From a checkpoint of a small mixture-of-experts model trained on Wikipedia.
Experts: 40 experts in each of 15 layers, 64 SwiGLU neurons an expert, a softmax router.
Training: a variant of Adam for the experts, 507M tokens, 7729 steps.
Below are experts of layer 13 (counted from 0) of a mixture-of-experts language model. Rows are named router (the router's row for the expert), gate (a neuron's input weights, with its number), up (a neuron's input weights, with its number), down (a neuron's output weights, with its number) and show model dimensions 0-111. Each number is 128 + 24 x the weight over its row's rms, rounded and kept within 0 to 255. Numbers have three digits each.
After each expert's rows: "gets" lists some tokens that make up at least twice as much of what it gets as of all text; "raises" lists some tokens whose logits its average output raises strongly, later layers aside. This comes from a sample of Wikipedia text that the model never trained on. Tokens count by the router's weight.

# expert 23
router:124156144160122127161101059149092111132118126157120101123137134122120135114161106079155135120107138121122123135151122111111117104081148102118106164100108122110111134052098159149121130116118111127148111166142129115128135090141149122118125111117159123118133086132103102180109136113100117097088126104126104124161097136132185166154124094096
gate0:111140118181097143134147125159158129135124129145153141129155105145150109136119125131141158095133157097133150157182102120152142135078140157120110150172093135109065169119107135140145117129089175122132148127133080112156133132129135116125131102167122112125159106132138114124126123173147116115085076118135103145126092131099122151172123116124
up0:117084111149104133118120131131133149154077160122139140140133153129095129149111146118125111146144138139109120134144151134153090114128140131115096127124132151155144092130121120118109121121113101149131138126140132161156145104155132137138125105138090099144128107122149084097107155152126157114124138126152120087127087111127149143186072132096
down0:112158140166102157110126149150056118170141106137105145176131094153138088114135165128153089110102109114094111109115119110186153149138125107114145162160132137103108115108163131133178114079071121144164131119136093115138105129102147154165135121083135117124150136113122093163138178090138112093121107118138146132121164166122187131099134157151
gate1:168145076124130124124148145091147092140118107148163112112115118185128117110128099138109125070092153115144115147174153104102137129112166141133140180109111109094144099122111152166128135122113123130125114109139109106158141111159130094094118142120098166132118098142123168137147074148151161118142157115103167136140123156123131141127110157171
up1:155154121138123103114148113092140138174117086111146136103142110165123120099105125148141121099142136119126108152093138116132107096160152160112118128137142171164148143146126125122140086125114103118162143133104116120127114096118120096157057126135130144116145105094139156132092104170156118125112106128112141096123108106101135121156116076187
down1:153152115126139110145149123110137120123134148099120143104119120169155160143136138117086086144136127151150131173122141127164145140125123151138125135121076148122143155161140084131140125102175122124101149116142145094138135115089123160077104072126174143124127158143127134142160106114090175141147128128111086151126117124117166124138074152124
gets: "\n", "\n\n", " res", " cr", " g", "f"
raises: "aint", "ul", "ia", "ally", "agu"

# expert 3
router:127137109152101118155147127104154174141113119114134126148114144117170098132100115138137177116125157106114125106130129160109117130116143147123125121110137109108108129107092157129148104120149161154162097175135159131110084134150077124146150131104120145125126140125115150164133110162099106131132118120161091152096083143140163163131138093067
gate0:130135138123149116112126103127194130153136111103153150131087120112109133135174146104133129114120138151156140120160144155122144099124126166138134109139118080187116131097109175123121146128127148119158112083124114126121088076163166142121095142146095099114147115122125122104104151099122092138094168145075136077117154115120112140148135120122
up0:106107088136108154108136115165111166155110138132135148104111124089169124124117122100099126147166112134123150115086144174111124094145116144148095178109142106140159092145152080118132086136133101125102162110136117093098114097132134100142146114118128172178146138147072099132094113154126168121086090179090149116100120150090098158109187134154
down0:101119110152126135120138133140134114136154125161137119098118111140155122129140150138087159129111151086091106118073153117125106137178111092097160138123124124135116130134130109150115099136085108106119145170140131138139118100120133125097090131152140159150159115164169110095169132135147114136146110125118164101150135105130052110180137114137
gate1:148130118132105126099132106094119144151145132090092129115160097080181093131117103132125130093156099136146149168135135126123097147101183120196114133136108116133097114119118132151128144113100158119135113193135106136162139139173135118138073140137102140136142120091117122120140123113100164134094099126155138132088123149126129155093093140125
up1:160158099170141129103160129097122154138153118115149168161140121160132138111107163136119121132126130115129113188087102113141145142159136092165156114123121119192102124100123111159112176163124136133130114116134070141149150139133140169128085148129113091205153111073136114151161158146137150153151146162136150112095111129138153113128117155145
down1:117104107109122143140144132147122147162153120123093119127117130155119160120097141132167140124138130113142123121123116159143138118130099107189147123111120126134137147118114084110096104127124132145138127180148131109158130114126103151074106113092128124148117151101140134119137093119080126175120113150155141124082122102145245110136101159115
gets: " (", "|", "\n", " co", "ub", " pro"
raises: "se", "sl", "cast", "cent", "st"

# expert 29
router:118144115120122116130107129099137064125172111123115089169108113132140143141109130163138117118148138109122163149118113150127114155123122133099131082123097141119087150132098135117082133150143157131132081135126129149131120128108146105136166109080121095067146131159131166145124124126144109094166120129171120140118123112089104086133143128147
gate0:108120145146120124140110087112069161067117129102146145131135165168133121142108140158132153090126113136139124130154125176157097083122140154127119141133135138128111128163112141151139118129092168107153117122131123139155126150154097133136153172136091153151150120089120167148108147124103161109158168143130178110128138120139150090119160131085
up0:177140133168152116136140127126124157128127135135079104143143134120100104124135137110157093137141142143140116127169149133149126156167097092152132189169139126110127132127142114097104190110135116111073091134132151137190124134136122148148144169092102163150104141112167109124145181085118176150153141195117155125097129109127123129111123138128
down0:149130107101114137088116118148143144131160184114163141136116128143120160100120153101084171151115164177133077181141133145176109151133168121100123123164146098108152088145159122137126149149082110136154142145115099080149134130128118115111151150149129073137135127158173162150112126102099099135135143141116133095120150114116119112137165080088
gate1:127126112109155087139178100108157099184182109158130138121110166148104124138102113105152138117133181131130103134094166066144100122088108136101142107154097143108149145156128169141107126158156134140106130151095133114172116116122163141130124135134131122076121113118131140133112089146122089095148114160141121132166116126124120097160135115106
up1:125088136184118197150105122139162145160101186180146124163171121132115130091107104152110161158159132145135135153122129134161152112138168117130121136126120105125135076163126128119153144119088068126119117115138154106100114109154110151126171128093149164119115129194076110164160103156138110148181166110093109126112128126111120134120160136165
down1:107143166064109119126144118149139118106124152079128112114107065131124138085136121107164118141105105123143111100121145159087116147132114121131117112152123148159116126130117130133173076124137120098134105115105124123136145156141152121151135131143143096153155122148101115095138119154169121146082132117142116131122119127103000134129156145091
gets: " the", "–", " his", " film", " work", ";"
raises: ")", "”", ",", " directly", " upon", "eth"

# expert 19
router:100156117145116142144110134159100148186178169170182142169116147112193096131121078126126130138174166118130113072122116126138140124148116138150165167140152155130144126147136107113118132120145091122089094121112112097149092115141134093084105109150152144099125094163129151116129125072135081108134108108073092102114122106144103116127142165145
gate0:152110138139115134128111134132116083113175172163163155121104151154121127095081079171154127149124116115127137165122145140091137115153092122155134160149135129092135169124135158094129130080159145146141123128119143096127150097122156115109120144137137110124140136110129119095127131088116128143192141098070124125146114126138121136127104166132
up0:152113079121172075163162149140114151144116119120136100104138149108131136138124137121092141109123160123091135182118112151086087105158111118098158115160175096096120155164152136084129065150136153130123085088157127151098169110138119141183128153117114143103127112118136146073083121107139152132130122144159139108117104108159102179113119170100
down0:097126122142118113121149132122150154126147122087115153117120129153122144153173158106154158135141124128123151105133137122150138214135145118121139140120192102125120143113166127142141132139098115173167133104155100130148147148153108158139107132157129134131153128110120105157108117127092157092093141112085153146131136118132162138083119081129
gate1:117102126117151107104105151156052128107100113094159114097107164103120150132113164145137088105158137137099113104130113131112110126131135135143148139133146151106061111165127136126128122140093096113143131145127147192185112172160118124118090127129098130120083098113113105144120111103093132106145122152094152090120079112136100152143115106135
up1:147107142091147148158159107142131101105126131171108143132106147117126137128140114132132114129130107089145169092148130091128124127094139114090134093149129109131104125168068112123143112110090120160087147177147128173141121185144135099174118135159105112095128149082137160176088078144127122125112111128138100132124144106088103133079162128138
down1:105127155095086149124117131169088108122117142107135161136084123084156133104106143114175124116118109104142139123149153141155163118186140163170089106139162127118129145141166115134184111137063147108088121113137118096142128171109142111172132132142110112127135132095165176096150153082148130142133140138147125095104115137121116162201107138138
gets: "=", "\n", "\n\n", " =", "  ", " also"
raises: "=", "ett", "nam", " ."

# expert 1
router:122110122148151136109128115150123120152114107153095150147115144136103112144109120136159152128171133160117148143130179107143129074130113147120155108141139145120098108126148123096169153097124154112079112158145093129150136140150148112107136155116135159142134144137164115094145118130138132118081100066122138154147119097128170089158143080147
gate0:071160145131181146145152129156105139137121115098128134119128165106105102122135140189110129133135106118137149155127158094100121117167132131117146145114146093154146083141134155099150125169122116091101124138151113137080122162113117140078087124136152146082118081129098091153121152131119167176087100134170128129144089123148105067119151172130
up0:163099107162081112137104111125125097162105170136105089111118122105145134125143165105160158133125110144095138192079111121114096130156131125162103101079114108152127148109126165111112134097135178146146116164105162126147155115170165112148160126130171131134167085143139157117119139109128136152138133114142086186142138120157116124152120108135
down0:114161158138114157098156134094147116144159108109131138130146149161140141168148122093149087126171104117127127115156093099143139127123129133137071147123095100166120124118163139129099131142186108117169146117143171141149123170112120134120137128173143094128125146121139149138119093117141165134119158128090099146118122136104166117056109123145
gate1:153163132176142125105124121148174108119076164150128165167125136119175141118151114077122139144113107133125117126120155140112105103112116131143154136138172140124108138126169135098172095108130107142148107124147136110114102149188130111151104144067091131129106123114133136092123118165105172090137074123124083123138072099131132093108135172139
up1:147135062140121138171084135115146181117133115101185109143106124125106141146129149121122102130129125104119175156166131159109119109132132108151134144145133129148144095146139136112150126145100120135127135168106124103151137089135102146137140144159122112129176125079133148120122092126142156146142139132135109128121146131143118155131117133139
down1:142117162128140156129140113111121107159165119063112120151111118148123153111113169119083125162116168123132151134070172121123173163097183133128172119122135171162144120138140131110114130096104167136150112154139130124098125098110136107177086145176169136130102095138131145146117120095160142144108121128140113138121141120166146102102121125155
gets: " (", ".", ":", "–", "′", " —"
raises: "30", "33", "00", "50", "32", "35"

# expert 0
router:132118135153132145121141105059135136148120054075103137118104163123100101132137137158151094130151090120108135144146106138100129136129120153148151089123150123128145111128141133118143170142144117135137071111139134101155140140146131151097080092137168110140148178116137129118121131142172149174128126156106115141148083129150120107103142141147
gate0:126101102097125094102119106136116118178134116105141123120141093167154166162109108141140124141103121162153157119140142134123149124073115123140115092108093084102140151134113147087118102167143137163118120185129174147182095107153119121087124150102112127123077112085108138113114124124129134132088170171135152137137145127127124109074133142105
up0:133086109148096123118128156122158151140101121106103123119113146151150135147104125104159115164129129128139122141152161150127128116080124113141142119089127081112177145122122135111123125161146146166127114104164157097141130113134105081142106113105143138104122128146150129120153116164164133142106176159154142121158143172161161113087096204095
down0:133107147126122152134124170134103137114107141122138098142086179126102225111125177160127123147178134157108097175156119093160129089121125109119101158112087135125091118114105111126118125127154101086107110116136120150134102089124134090142119155160202137141102136134116166148162101132115100100116157114155127155162141099126112147154119143152
gate1:119117102141133127161109133146116119150154159128103097176115189147093137144114150100133123117128120092144111161165135108150159118181154120150101153132124108136118111095112143131167152143171114117116116125094147133133125150128076110091089101099119064132108105121102133140180128098153133153073167046163143127139123117089116117116098163137
up1:111143132122144177153144114112100146145102121155165134142102126128128121123117134112122153104115126127147133139168138139152158165145161160182089170114148116167113049087112109082173172140150054103158110156103151106148121161135103161125078127114123096156137133131089143125113144093151168152109128110169134145178103140150156151076130147165
down1:125093110087140108122097139108112145128092172110090130159122120098116135105145108159133121165183151138096134138133119119120144135171139096141125132117128133090082116132117158097174141129131122108139100129121100118129129129118116118139126115114095132121159123152142127125150139102079107090134098138158143134129119143133221117107139108162
gets: " \"", "-", " (", " and", "–", "\n\n"
raises: "K", "L", "J", "H", "Ch", "I"

# expert 31
router:139141153136106160149170173144160152112118115128149123124146169158154113117123111156143096118110149096105165136106100149110096152099129131123126163167110157141105121156143164144131089111119118086100139179140175151118119094157109103121128163219151153126091135133115096072091142159137110125140117132104153103142127156086155143136124110113
gate0:121156141159110091129101159135122177135100127155090110107135116120107139129125132120129133125131151144109115124137069121149083136101128114126151112098133105111155136127123109140104141102130159152141148114120105120128122097121111119158140114108142129123120146092082131101128134147084175124122075168153109128142089138127117096168110147154
up0:103168119142155074138122113142116163124167117101146118117091112116110145139083103145106120117106129124136126108157140084183121137118142061131140133139090123114082143112117102107090100131131115119125151186112145156125132138137180100053133135097085171103149128093121108092148152123173140143126071156143178100135127137068125086178091101169
down0:141159161145124101129088092155092152123145108130126133105157103133099166147131095101127143150136153114139143117182135138134081126117130070136112154155095095136103159125111110127089151117139145139155151143123153108157136158094130090150107131101095125143131135117130173123107137092102146127162119114170117175127166146136142087134091135095
gate1:116101133110166150094112102170127130122146146099132127140095115136159147123131147124129104136126124077142090155087130129151139128157157154164094159078141133155171091128086175125094133108140123150158131123068159087159100110095070160142144109135118114157163108128110123126134096133103117126120104156126132126128166124141134109172147125121
up1:105121089096138112134129145111136141098155168112127131113090116142121130125145205114104112128103128143094123131099117126151132126100127070147110122132149089150143158090101091145121113092124068117122144143114122164099136105122121114132140099121159113112136092160139116132134135124121160112119154122134064091158089138144129107143126153130
down1:164138154148108192134110106136155130113141143129103133188107105142150088075084152142109135090104141131117120122136134096148095093156088070108132083153134156125121114124099113129147159140132125129119104126121135118102083121138132091157121116101131135132131103124093126155139144115125090120134169103111183136126132117124118095166090123105
gets: "N", " E", "/", "=", "E", " a"
raises: "E", "V", "I", "."